config.toml
num_hidden_layers = 13
hidden_size = 384
n_experts = 64
experts_per_token = 4
d_expert = 32
d_shared_expert = 128
hidden_act = "swiglu"
moe_layers = [1, 2, 3, 4, 5, 6, 7, 8, 9, 10, 11, 12]
router_score = "softmax"
normalize_top_k = true
routed_scale = 2.5
balance_loss = 0.00065
balance_bias = true
init_std_router = 0.0124
lr_router = 0.000842
vocab_size = 8192
norm = "rmsnorm"
norm_eps = 1e-06
tie_word_embeddings = "early"
optimizer = "muon"
learning_rate = 0.00622
beta1 = 0.95
batch_tokens = [16384, 32768, 49152]
max_seq_len = 1024
train_tokens = 313800000
max_steps = 10078
dataset = "wikipedia_en"
Below are experts of layer 10 (counted from 0) of a mixture-of-experts language model. Rows are named router (the router's row for the expert), gate (a neuron's input weights, with its number), up (a neuron's input weights, with its number), down (a neuron's output weights, with its number) and show model dimensions 256-383. Each number is 128 + 24 x the weight over its row's rms, rounded and kept within 0 to 255. Numbers have three digits each.
After each expert's rows: a language model's description of what the expert responds to. This comes from a sample of Wikipedia text that the model never trained on.

# expert 50
router:087098132126139103150114110149120122124060142165134158125084129128124137105151148151104102134099145109164133115135126149126132149106124187136137098115165134165136172159170108166145118140119109108124091126122143133100128083117130129130089135169155128140081151161130135129105163147148124137154101130144152045101095160118135112102151139122110112126145123108097140107129129094116124102114
gate1:111169130176119067130132094143141092127113135127122086143158101104138132108136151154185125134144193168166099149112105129171131116115178112162136104144122162145155126113139086166135182144142157134142125131122122090127129113103105111137092108121095123092098148100125108153134110129145082103123141097144123121120118152144105097099108157128091104126146109126109153115095116106152150154142
up1:135143134169123092131179109138138143167128165123077149113139138133159119156134167151115125111122136125134118153092153125109144152111145127108135124067139150133086145153101133133104088086122128130141159099100091156104104119131113113099161152119143112126114130135113082065160105111164100141139112145144126152114129119088190175122138093146141141161124127115142122117105123124163113130164
down1:149127124145133094110131114161126124165103070119103133082153185127130148146109111107148129094125158111156115100082160134052097123104109139153167146130153101142117120134148100165141108146124113120164134133129086124116141108122119115150144098094116158109124123113103110154148121158113187150121113113113108125141165178167183151102154123094149167113137123093182105148118090142124100141077
gate2:112141101114153134174107095130106100078126135151103179127127115108092150138134127085127114079130135153117131131092089161080130150147163146129140123105176121159142127137094096107110158151125086146150156132117130153110085137094139104116109102166136116138121134110096122127112096155185145113116144079107101104091123120127118088089139163130131156140151093144136131131121151143101154132148
up2:105141110097147134103126122145161114137142142094153129131132105136131110084113133143147122125140116110113131158119121107109106130115109088097120140078076133158088130126119172117112090101139147094119141128119127134111107143114148149095178127141145100109104068113165121193122142109136125130132081162190167080155134119143111138131130113151141118139111128127117128065093083128132120175130
down2:168125135106121156130075131150166181120095136154092141111077124122202169132139128105135133116134100127136120081118163158122133097133142162112116153102126126173117102088149169127104125148115123141100156105129109111132106127108090104121173122144083137127087131134115141113111097120104151095109142108121090130162145134167109061142087128132123107102065136154140124146155117109092126142159
gate3:158112118145138081120160132112131139098165089127101153155144096126136100104147165149108116119124123145118120134113161112114111149101120136140147152112087096135127162153068120167133130134196140089156110123140116147177124121110215110148157123149105128111092123122185129115128115125132143161101108159117112177120119120119158122091132166119094093113151100171143094113131118116111169101130
up3:194143163132092096173144127138131145108073104116110110125131145148172117112095143165116083121078142188126137140152139140092110123108073172147105148117147029141116133136117122158126106127129169117158101134124129102161113128145181120151124125144122087151110108144127112101147097138127162173033133147121128136126127130156165113123134127117136141100153116155166130117119163118111138104143
down3:113144126151147098117111138107135087159102071161143135124106118114142160103126141102115132103093111159126129151135145118179119132186129125114111153136129129108160168099124141104114123128122113156161127162158126146151107125110152104076120127127115122112157087145142140132097117110138101115120131150115140092164108159148127157090127140142108161149183123120149145098175119113119108167157
gate4:155107107141129093111095107124136128117094137088138121150133155117133089096091125069175104148167167128131153154125116166120145106113162126179140136122143104167085116143140119119155130136103104134133119104141145129090176144065105160096120150132148151121134123137118096107133115147123134122127107124118157115131086170129142117122113104120159180112110156132082153111122134084129083134158
up4:125126108143138113127144137124084092091159145090112167118146105128116146149150136147099155116101147122114133104127097112115112155126128139147136129112149104133141148144139101139144127176111134160116134143142157104117124126100122118098139120074120176127114137103174137186119134141120152137138156111121141121133139109169120125142103122156105141163121127126097140135142143127145141108126
down4:165126153122143083170098092154134172113129124129119161111143116155093146157109122171130136093177106126128134150101121123154100118109107101143142113108148139126101097112114139093135148132119127134137123189135149110104143161129126145103131152138112134167179143107114129156097118134120143094090143127132136116141125132076109143110107116156108140171144100145150084149125135138106111122162
gate5:124140163100142101093128143156147129177153125148143160129157144107134168116094159121120103113126138100129152124096125124109170145151148166098126165111133091161134198171104169142132109099099141138134154119139139117124165136144180138180133101141135126126155100087089126132139124165146110128166128116124175149174125095116130123111119086118165139075189122156087129123114137097146113117100
up5:152121099119092102120129120119103150110138127114130132130152110113133112097161120117142143132143120163115122142159137117133116080125102093116096190153093138074107113095062129127159127132179150130127120162143098129128123121136127138120143168171124136136166110148156120147144099116130075117160163109114170124146115126128116152117129143134137130133131164146174108152169109160072113119172
down5:120119148125164109143136141101140120174098144094161116131093171095099147145120113142133108164131118124141174102106151069134134163129115173119166115126113079072142147092130153119111127135120132125122149105128095171125130118125151103159170128150124128085097137180150120148109104161147092084115112124130167127123144112129121093120174112145140143181132140135093208129143182139142115097195
Description: Lone capital letters used as initials, abbreviated genus names, model codes and acronyms, such as S in S6110, C. enganensis and X5.

# expert 51
router:149112119142096075133166155150118143112115118090111149106107097155171146151139123095140094143163078157156145152120093101075085098122115075129148118122123192132145134106074135102105133167179117147147157125125109150124161134114140122090161109158130125174065098110138107144117113126146083125102157109094137085140134136097142121121101115062111145151124092094107109133169146140104180141112
gate4:086134085095131161142141130113127114092115134148191106144100120115177089121130123115120104079116127166117118099128092139197120095166176094108151116158132169156133127160142135119090115109144120117139115143123147173093124102122160113119129103164137135164114113149135140120085108116109150141150124102085108108160113102091072083127128163135131166158163107147135145084127084172103131130111
up4:156109148143118141080148140123080141183140124143130123143127127148129103086109112132099141091130146133133123122159148123139108101122128135145161090155109137147134118149112139128134094087097131127148146128178153124152094137090157150154118118115116089145144133135074118168116140152131140120184122138113147104115120075090129096102091155099113136132147138136127138120085132135125110150142
down4:145133137123138111135110140076149169140159117115119098102108115171100138144097108092152137176112117168148151096084137111111105121117153128119143091139143134119115146141121144138119098106152123132124140111131147129137137138096137121164155127097149117147163134144130140155130110156121135147162100118128095127136111154165131142125142176131149115158096159154116157124116128165129100142129
gate5:118122183147112160128141130129115162132139111143126111101105117139160068114103140115126111144122121140111142128111128134146129176127126151130132133116143164128123134146069151164117110154121156079179148139122102143136102138161109109171076101177131111124114129174130111164145138109123146117120143103078135132064127125157116133126136138109107133145137132129153127106195085115174126078102
up5:149126147132139153093126105126115110153121112117122099113140123138147157148134147140117141098147106107093109129146120133120085184092120127145158133101103123146138117103109112085112072176138168108145127177135075119173142102145101113149130123144157164121166148120146088145087151155121094130104140145166129110120102150137110106106169111116134126113108118093143135152151143067128122130067
down5:133120157107159161089121116145160086112109138094129111145122108165116161110139110122093109131085160141121162138102138088154104112110152048128145146156176115115085135164203143143135116070086111159136112122121131126165125120106113167125121151128118126103151117134119129144159129118137154163066107102102142148097169154144125134115114161139101113158123111167149124131106147131137156095132
gate6:166118139165100118153148163132100129099129152103114100171134147097088134140130146148151161124114135137128131111137082115114111151134083133116121142099150110115116150116097128122159100109113103121128141105117140096152123116100169077131144090166154091142071135112116142134144137135146145129111165103144155168164106131133149146121150119137165144136149109107157118095117138122122131109094
up6:121085161134141110166129083167139130121147083134093116055136136125146134112139150122139065095130081171117136081135139140100141143105116107130128103120135115119177105124156147080111174121145118137101114169134110140121130112134147158078146110108131122143140162129085120135119125142148118164153125149114142143124144126105109153148173137123117122113102152125150081095116115129134123123112
down6:115148127136157118120096127121168111138147109123093131166159109135136155133163101124109122123185120143143125115117127162110143125119107138125122099148098104135122149111120102155134130176149123123123112136075139107119137108163128128162074153171142115144061115124136167103160121091156161076124171133118134109077119113104136180168190165112140138127111173092153120110065073122141131108117
gate7:088153125132110103139133161117161135085106134108117149101126133159097096167076116102110112112108111079151122158130105114152127147110125136129108136159136162104155121135082083104129137157162164137119080116091106122155100113140162116080116107146134105148107095112165116053136076156105133131101150113152096154098103127150159119106149152125143134140136127108189099103098108141097138104131
up7:151133121164112119084150136112134108141117129158121105128131126123121138145154139118089119108069108107175174133173166098123108177096120143114137109096114166132129124081134121112114124118107110146129156157202135121116153118116121127146094118099101134125137131132102176145134141124100143164168148133117110116140163131115106103146108116125137144121150187129144114128140136098200123142122
down7:141117115148130106128104149094120109103125131114088074130137117134142128129107121095128135130135097159140140158140105102179139148149113084074147141113120138105117099163073118105121097165094117170139146125117143127112118110112137149096134127132152154130138157148143137128166116113136107122095119129094107107122102159194120135127096135159118129138125124111184133102097137082123154129169
gate8:125105151097146112166121134147121130106150110096142153094144074146165124133114121096160158143123152123138151125114150131147100145127148100146138106134124143161127131112127113082118111084110089148132165140143112099155091107109125139165152131120162134138166143116104121121118140147152133077105147120103131092121112153150120149175133119131122128103117094192151134091114101154126137124124
up8:140136145146157121148118104155136154107123127129127165114150084131155104109102127088141101156093180111136120140140143119162122151123124096125167088079137114157086119113112109086130093131137107146145152112148132116181158104123110141099152124142119138112165131087138114161153137173138158143102137118126136131111125136110138105142145112142122132128104115165140140133140061127138119097117
down8:070141146145109125145127134128163186133170090118103079119138070130143134121139118127128107117158090132146111153115147134118123152111139131128137084122147150062153146158125095110147131131112127117128127118145138085098120108130123133093125114163145144103120125152088188186138090118117135116144109103130136137127152125129126156146090146105120134135159129124176096165127116104121111132077
Description: Separators in infoboxes, tables and award lists, such as pipes, dashes, colons after field names, and Best in award categories.

# expert 42
router:142108129173153123128122140075106149069115132157121110154096156155113098104137150129111152132087143114130123125178168153131129125078139122118160105135095105172111167120149112175131103167112141119066116155113114126134092104148121131092091075141154116142116131169131094135093149177109171109118150164129108147164127138119101155106149129081129105144144118124164148124119148124200147098114
gate4:094071091148151106184150165078121159122079133139123100121111118102150163173128102137140130139113110127114144089131100110131080115140121154141148078121139108114144090130116141109146138135108144111147126124154181152120156135100094140135142088142105186108124165112170149097137181115121125164141122133128134151139142128120126133101114122117101102115097131150138143124136148118073141123175
up4:138137163100111110101124130161132121119160088112107145163126131126114107118108113168097135134129113108113144145110128128149120159134121107125118193178115134166093146097124125101144138122088110146153122128137111082124075156142145103147167135058150136110124119150103090163119160102145138160134132105105146125126114122117177134119136126131104131119099120111139100119113099149137146171082
down4:153089164102127146138118118123109114114119158110131132132153135132133150120112150156100105113168106127113129081183119125111128137115154198113107128109163154152161106127174138156155142170138136103126159073087070101090138128130141119164131188169135133127121110126131120147089105131126130107153109130151142101150085121147131150082140111119149155113118147142142130104138091138162113110128
gate5:122121132160105111128146093048139154154163101116127119141124114150128098109128112092151132083140108139079098129132137161116141123139139112117105132121132129141151130101106127100105102127113132170103143150117126171086130130142131129111083140117124143117144134099126138153126146150110112140148113137099124099150140106127121149137142114120104179145117113160131153133128165110121135151138
up5:121088143119167156125107144182120097122107120150145132113152132106122134147136153130076115143140137142163155137152111102113135084133141102122116121136118103140115135119136146151129150125138128104175082101156130119127143093117135136189183137111132103146086128130116090096092103084132120093079134124172154133154122153107133113148141168148139131081178136113127111124135122140099148084126
down5:108117148140107141127103143116131096126119101119125135110105156143156087096163129107112186103116157128123160122093120117150167154116112101116176128161135183147137120116123107100109126097095115132155140116181117120145095132147192152126115106127134124122143127105089108126112128143136166157133122139144115148126173129099092129119098167150116118144151081102090102111087102139108175172134
gate6:104118129153151160165083128135117115138133126178120113159132126135159147163105142141114103115166159168151139122115133141088132119102133088115195121102119147129112099140122138155142134148119138128106138086141155112098144123119110128134172106123116135122051112162082115106106156131098162152144150141130109124159081139098143085097078105201123143101117109124142140129112089130143168127143
up6:124125110083100126124147133158093135137139148107148111145103134089106116077112141122111085123131157132118099128141174151154086108119161123166147132106141124117126120097185173144124142124114160107117122114121141117130148137158114118140119107109067137100176130130137130118168155157118108082124112104129111172106090118140120135082128123110133120115106126154106156136116090142103103106107
down6:144119132130150085139087162137135156130110152102145161113126116095085155131123151116089141165111128164175114099125098136162145129133144100129118122093098128138122103102068075095134145115132176123153127119150165125159132136103129123164177133143146129136126159109118105131110145153136139147195174152102137144148173131164152163154159130158093132166144112138161163150138120121120097113132
gate7:086126122175176098112175111151158113102146116119138104124156137096082122150149184137133148113114169147174179097098109179143155104063164123111133119152143137115129114149111149156152110166144168088114155143118138143168108142133089085103107087132192134146124119103144107152150163122116081133127174126094135136103165107119115087106109119122080119068104062123160134135132146135168135117114
up7:117159107130109132131131157161127146088126136158142145169125101145138154106152166133152136111130137130142105144126141109144134141137127153117104106087168143147124095136137124190118149126142174182123133138082121088167112158098141110134123104135131107114155156132144095118110104123162068137207087135084124154110120115112130103140111074155136143136165109053102135098138121125100131146123
down7:102160134128143131150138150105114155133125098135104170128152132134151140079137136125131106118111143118156093118103135134146163094148105119156126119115118148119168130146131135150151162152134136124122135124087127133139152091144135128163085109158104088132110085146152145099080130103141121163127131092128141156163116126094147122141135086137129186150122129133110103096118173121123175121140
gate8:143161149154139157113188155114132122118131141088149142157133118119119109096141126155103159114094136128151076116097148150120106152134097164106113149124105123165123113115152134123169150125113128160119089148106087129109107126140138142167112122066110184134095150132106164105129116160110086161096128141169125136188128182106126146149092128104091124113120128131123129137143111098126136124148
up8:131079131166125137110121140124123136137130123092113112135102120135141090106136082118114137156081157138138130128140181115110121176142122142103159159106108132141116090136180164094149151106092088143112122134127078113150132122128119141120094119145113093147126152149117187105126131132129122137107171126178113140146113142136144104091159105117082075150100126118148100136140103125158096130132
down8:141115166132123142141127093111111149165090139131154132164120168137143124131151137143128145121138115127147128168146120116145124125198091120116108122086139171132117141112124128161168118147148126167123080108119134132145122094078113161126128130094137122163129107135125152099139117148125122103132128153173110087135141159123152148128113134157146095141154118151124141150129085133091126103141
Description: Capital-letter pieces opening abbreviations like U.S., US, UK and United States, plus spaces and hyphens before measurements.

# expert 4
router:136167152150109090140114147148133134134131151141170122127132111115141141089125106177161093113101118137127102073121134134116142112099166170097118136123104073158140146130114107141111138153116103126073106117086073127125108172166153177108111137130136036088150107136131107125114149131142138118075087131108126097129085125151126121152095139140089128102092171112130111120133117125099091141107
gate1:185137132150156141180121103147164156112120154135120100175131150094164131115117089170139115100118146160117140125126152137157128097108132110088117121091153142136097130130139133132091153138158139141104155119141110133123127148135149109118137130140098096087140169121108115106112161142104138084137140115136106137152109142106117130157089130124135142112115070137154142143141099140131116143077
up1:130116074150102109111121112121115140111146116152117140122158129079143113140116094181113115106099121126139139148135118142146145134137143136150164170138152141143086108099135132148131136146140122135108128129162121117153128093166092144148123172146080126121144114151106102169153166134138110135161130112109146132142091133095134114164136161129157131103112098110170150155131146151144144109106
down1:164162131111133170133122160097154102153148139122117131149126161135106156143064176130146100102129131128157163115118118148136102151168129117122117124161126118145131108136097115153160104145127179164174129153122136100152107102112099121190143156112135136087107137135124115166140098130125133129149113144124142169128136096165141081095141154113097061128115131159145147159144126116117138109136
gate2:123136129175106120098119092178127135176139138112192139127118148116146156134145133165178093096103148162104140145118121152150095119132169155135135161112177126109149124114146128156092143112086143089161137119116149109154134113160104131126103098111173121108144069118140115145154123122160095130175127173105148124155159105123146086100148143128131098133128130126176131159114131136121116120131
up2:121121140151194084124152108202157144110121137137099133139158110134135140098169136158110157123094126183158138136122145092107114108112123150106122129121145135168147111122104091187125135125154120140126131132116119107170124116206112163139159133107145141119157115106136158119141167182128105124111124117157147078135129109106135133098167093159135151111132109128136151109107122153148140099122
down2:122102129092159113091149174138135113131103120126123118117150084078157096144126135130155102134096151123116145150102140160098101173132100130047144094107097120138143116097132173126103139118102086122141142155094142106097148097171105121104164127098141112102142126096132171111150136152094152112116120140141093145109142122124162137164130121112143091125139137136134136116154146141120129112122
gate3:114163140134132091155130091101130165087117170093154173134151100132118148116121134144142147085114134144099101095123073168128099111109140145123101117139110115110094075121147096108092132123102164134098107131116122122113104126144154155131128124099104129131132114118097115160141167125100125147150126102125086101140177123136139117105147125127146132128125149115137134124109089149108136138118
up3:160078130129131152111101127144141122185097133105117104128155139107137141130126108130077087136131111152152118196107131121153139149161163102123110147118126132143125157147112170137157079109097100133109096105162096120149160125126110095166150162144150143156108127161153145126105130134162164121126090139098147151129074089111125146120147118098150128129137095130110123152132167140095112143146
down3:148144134105101123107113174108095113094090133098116095127080144136153151108118099113120165142145173106123065094080150117173138159134137113120143144110160131142139168092132123132100106107192142114147136145137176147121102139149095086126108171176105145167114168100157168142130122095137123097145162115079137117107125124144130114143151133121118127091127107081114126094133155059120128139126
gate4:149169145150096137109156119114129123134106134126133115134119138107134111136117096142168116144156118137179117164113120111152124182136123131138129097152119077165118142148119130104135108150166143132099126070108135134124160131103156081129097133097160146132115157157125163134152140099125082139121137088178145125173128098114177119140119156120135100119102107132126097099137144130089132127121
up4:112099144085089141158175123130152103144125170135131044086118150117138091130110142140136106111132111144161100151123113108152150178121101128130113106166115060158172110151081082108130132134146133114113154110190131092139127126120145087139139131162101096151170153114162126156141106101077117115102124139099136169179117125146161124108164119126117107128130164151136143050109089128121153147135
down4:096139123134148121110121105120159084142125138140142124077105142138145170156120134192109189083118117151120101133097134118106145138160093135134121127139123099149156150122149123111106151122094130096134123102129149145169094177129127158095136149119171145104125115092152159157151105097157103152189121129129128128173076132151126186190153097116145115124127087142123143101158110119113144128108
gate5:100149131146094107100112147147093141094111150161152083114117135139166131092163139116121126141112101133103097152112139139155100154095115094137136156097190100138112112109083104169099135068128161167131130141118096137145146125174130127126146104086082085123123138114129147123162108124121094120081119103145125091095108110133123126154137155120141144138113136075116145100106124097127074146143
up5:121087176117118111092145122132173112153116123135136111137141156107117108133116151100138141136168088064110095104099129117113132133137112130122149087171113110121125109129146115136161111177153144119133094158105109112128159139142094137140105129150153152123139099144145173150109114087144092140157115167124114119120138124103092085108138135162117119100129131143152119131120134125083159099120
down5:120127144163143108159136098096160159119144115132106152174108137120088136149090097132115147151155089110142115097105172129135079114124093117113112112117154168140133093093112150130136155100180095156137117121117098114126106159125114130120140189154132127120098163121124149120082101092139098090085111177130087128132114120128114180130143142132133123125128114127102151134107167115115085115136
Description: Words of American city, state and university names in sports tables and season articles, such as York, Angeles, State, Boston.

# expert 49
router:124157143075165147147126135127096132103098136164118146110094146088167145103136115160101143160115107085148093106153134105099137113107092148129111098145153124165135121115108157194153105075129138097128120152117112104145100110146149108152122168128169132145181147157113154092114149128124156144116118142155113092137126123104134170167110130121152146125120145171154125098128139121114132111160
gate4:110136066122093110102118127178125108131120107045177064148096155129154119099089128125119098127120124119136119098152159155151151110121149121153149089108122125099115111138133132138121117103120148122112156128127146115111186114195139132119099136134107138102121129103131143141100118117133073136129099106162155137115155138171127114113146104104133137164141109205081151117140179130141144127156
up4:155106194111139143165189106095157139102109129166120172115140090113129140147123152101144154140125133093129175141117111093130134123142114141103118119115095140128094172132133117100154117163125109163152101143133101162121103132122111139149153145141158119097119141157154123123147162109159163097113152163151111095143140131089131141148141154145136101122117120087097114161102106127106136157117
down4:131098154122112128135186131102095152152113079081136161143110125067155144109095088146149098133128109156130152155136116117134095110133147115112105133132117133172138107117109149109143113140126117149116173122127147121106099125115091137112128091125134152138098103114104133139124164136159154161066130165152092082137134128135137159104123122148125138128124099128115103129110109085132097094120
gate5:147137115121120118145130148116142160171118074140147124082097129109119161167114144142115109121092111123143145132149111135126139125078117139110109148126125094120086110144133096140182138135107110165142099144122101123142109087119149116142118117131149129138161128132168109085113120105147160110144142151090100137130131130138154177166134068144112160104121121140151132122117135143115156083158
up5:106136166154118128110145136109102107117143129158150106116101123101141128111124096114158144142078130118104148143085126149174155150159118120158131077144125121087108133129130118113091145142083115121117106157099132126134145115096154099143078105102139109143124101137094119109187107112101153131097143137157126134107153153107133139112144183129084129188095107131136122159136150149120141108099
down5:118143102130118108155141129110170157165114117116118088128111107147125148163117154183083154140116156130121067112156104104111142122126134121146143145109128115106135116151102123116104154082114160092093186131037109106173151090154150141123131164143119140159164104116116135146116134111142100130120144110106097156136117106131155148104145117127141128124129137104098144143138126113151104140149
gate6:111152130110129131102140116121171137116125127140137179161122164142134080120159106129103137132132111113167083118099134106095097109125110097101136121131139125093098123115140136112151117178078131122160139121131161128100109139149094139148119093094146112150125175160095146124107140122125146148112124132130140064128112092097108091082145133101155117096128133190122113118135171133109105095171
up6:096118172162112129116104087182123138139113142136098142142125131145141081190152116100108125148121138086172090133125115129123124128102121088123128104160139107097118113119129139144164169114164084147157138080110136179119108124106150097116112123132136139124173133157116129129145084093125140130071113122153152109138110142082116148154077088149139130131122152102087120154140135161134112128154
down6:116162110094146102105115120100067164147134154137164102155091144135130126101171150122099168118117117095146162109128113106126117159128112126134130146075052112175112128106160117113130110144119122168125146144126137154094118120140095149161116147100144112114161147173126120078115105073130075177141114149073144123118142118152081122141156101124109124102122145139104118148118140101115123108112
gate7:128130119143124135118124164141111136136177096108112141144098193147158130102150125138132112144155169094117129098127115133135123141147098155145157125110125104104177139124098097119105149089085112118123128179100122110137163146154100098160140156108099167085188119151137189161087119105087116142091129109152144145171101140108142165111119111135125118154139101161112129126152154112146172154176
up7:131113122120114109121130127123125179166100128121115097088176128168149124140108124084124168164112164147153172140103139139127112133144166081125117091140157124108100146134115186116132170156155124135117154109167174157119086116100113093112142101128116101146144113112142086067125123124115156121149168097103116104072147147148120149121154166127159125100076124135138129039121148154133080143157
down7:113150150126147067108136106123101113116148146143127135140137148150127187133119112113114141071114125154103144142110115143126149136102139119078102136142115112207117132132162111140136146148122135195102090146118100117116126124121146101157178144133153106119163133099138162145142168133154101135131122122113162137145089151125074178129114128134097153147127155129136121104131147093120136123113
gate8:111172189137133110141126105091119132167126139137124139101116139059131127117147140121101110135140126140151147134124090133174084087124121115137102095151122116153098121122166138138112106128125117106110115095112147132104108110119097161192079118171161086128116143149105095121102120135125107120099148089161094117137191122161161173147143135080135151115137125126130107085124149153130145128134
up8:098123153137130115092145117128111133156144099103086132080103102107103123136136174146123125093091093130145138196105116112150116177150147106168133155142127092200107123143115074143111087143119114172122123119146110157116119148121154146181133122092161123145111092115079173113127153188143108157183098099117092133170184117148164139142129143095131123147102111121148150112102128164134121132114
down8:146124151157131191117140121138142141095122110157144141140126151131126130133128139102113054131141081148122113102128165140098168173129123165151166081139135136133127143144114122135166133155111133123161116140114192139118099102154154089152137197142134134082161154146150130150132106145108131127165110109171160130128113107106135138125163129097120129167110146138120122121147087136115125119120
Description: Country codes, positions and name initials in sports and racing result tables, such as GBR, FRA, FW, GK, and driver initials.

# expert 39
router:124110131115131125148134125163121122068124163130146110134074150130108162117144107160121121137111122142156104117122121131092135149108121175116110110108150105176149108141130138144136120107134178117113106148119104115153092129135151061162113111120167104101106131142109122098085149176160089129149148109160149130121161170122181151139133175143143141146097135120153142098106117170125124105098
gate1:147109129139151152156141136124098170120138109102147138096129108136151108128135143126104205184111131140115134119164125117145110133172136143169130133119107111121136120085169139146132183129176109121137084121137106123163104122143092136088128104113120124119140154129137133157139137161129123114121156126156156153100145119146115087085130166132132146168103085134097146142162181144128104105122
up1:120106130122102118158126144125127123097071111132092143126118129124134135141121167123127135134144129168143154132141135148150100134140148131150129136110143138149158124119167166177128113126146162135113109090165116106145150112162090154118051126157145090174153149126124143152155158156140141136108112151130138128111148101153159132119163148143172174165148086127061148144149154104132150131124
down1:125096143117123130165132132151100127132121111153116147112146155100116099122144103121133138156117142130170165157119137106094124183146120112128115147146080135114121166118135110137177100113092167105140079082142097139143117164145120151134133146136097100109134081127140123136114123094115102142075144108106183115124107171112152116169162139170074136121148139140136113101127156103127097122122
gate2:141095158130102143148125137157146197140127099113110106065142143133129148161125145176115128127156202121114122159192141093118102136131120158129102118150164057126149102176117154184152153140163194123147139133111147120134185130080103115135123106150140128133156098123063081128127116107113146126126152120095113132148137122134107135149148115128125135141111135113150102180143137112121096124133
up2:138173088179168132075115125104107107151140134138116128103108147103115091124142091122148120109169118167109151115101124156143125114143134129172111161117144098152148067112096113133111112110101121091110137124115165099118138138126149137131153102127152130111087160146129156124141131100126072135116108116123108119122146090141138209091059078153128139033089156142184174085114142154129170153146
down2:151099133132151152086098142116179105176140112096183130172114120103140104086096155142179148125154167095125100096110125092111121097113116098085149135126103144111082171149096138142102168153130114186083121063111155092140139155117161150125194132126073136147146098141134087116133144127166107120128125135154167172133113137096131125105126111150091145117109130131146127141159114113124125112135
gate3:123163101132140157136139123119139082137151074141178122136135109139152129106119167105131136143125158145124138127092098148130141157114100125126086134141143122122140128193103156090118140176119150101139123155119129161123113103122144128179130131074145101096147133134110150112123136093099160130137173141149125128119118139111151121105145107142138131179096162149114155144134111119177102137106
up3:123159133105115118130116138127117134114134154131127134149162116098116107142145076115151160116141120113100128153143116095149138140124178086094151152160132191119110121129143115105134195145087118111174123089131122118128167150122102103081131130153087145114101098115161126117152128073123160125156097125141138124127139107147102136161094109141092130125098119152137112132153132118110118172131
down3:078125157127135096116172106093125122082106192146119115103155111107120087103124128145144093150065129064119116150144138098102117171138102153117167116148182110140147122108111108106081137126092116113115129167123157153140133153124121146172113139131135102110141119120134152121084181154113086141122147141143117140126112117164120112092134167151148117116115129144132107104148078114098183130177
gate4:112083114102110144102102126099157159154121138128133144170103135151160145088107111099107136153096143157136137120116160109138133106105115127151104162119122146098166123145142153124132143096144097086148109118173134138122138091097075158121120138125128080124129123147103149098115086088098152139147126158158178138092110100158145129137145127128122156134136113125109144123092114097152083178168
up4:128157050172108138129147157178101116151170124073114117144185102164123122151086124124119085118200130101127089125093118147114116135152136103138122156073110147128116144149095097109094126139119153159110157134141110079110128146112160093137171122125132117145182118156103108147107122107142128115118138098104161143149145079134131144074134147103178121176112126122131116116121118119111111103133
down4:103090143133132075112110131148193128118131129135125128114099118120129135103135105146146176183090119126115105092140137106153123138143112125109073148111115124126085143109077145121143082154154114142138119085137093129113148146141088134168160097155148151142135096143113145152109136141130128128150175094088143113140144139153120092085158144135110156117138125042099145128083154094077130135102
gate5:125122077126123130109136113160113136075146149114148178134122150115118151124115141165087150136097131151117035107106152165085141180133113086132136132128099155109105102117120128162154146128132121102147139133110069097135119114155098116113144140147148096177120098155120086110088117105139102105122166152117119141142157138150111085167128129125110101134154121127133120121110102126139123126138
up5:141113140123084087088147138167146137138134132144092150107149147158125147103114103110133133160141114141144109089112132128086101158136113112135091163153126153069092146121113157101149140100155120123141099171120091141182096146135126155115146154135116073164106092090143093107123117115166115102134135147144126152131124104161088102136149112136096115145139127082100121127092109127103119109129
down5:136178127111116129128110124090103123125122102113151103107114140150151116132120083126143100118100153105113137119082156113124076089104117128146157124105128124137124124165169122117119111037143134149139118172124139149163127134108090111153112123125142120135104121146130113128093125147167149139064113113145111146142123111149136149121132144186125135187152131146131164134166129128156088147089
Description: Single letters or first syllables starting a word, often capitalized, such as B in Bible, Ra, Ma, c, p.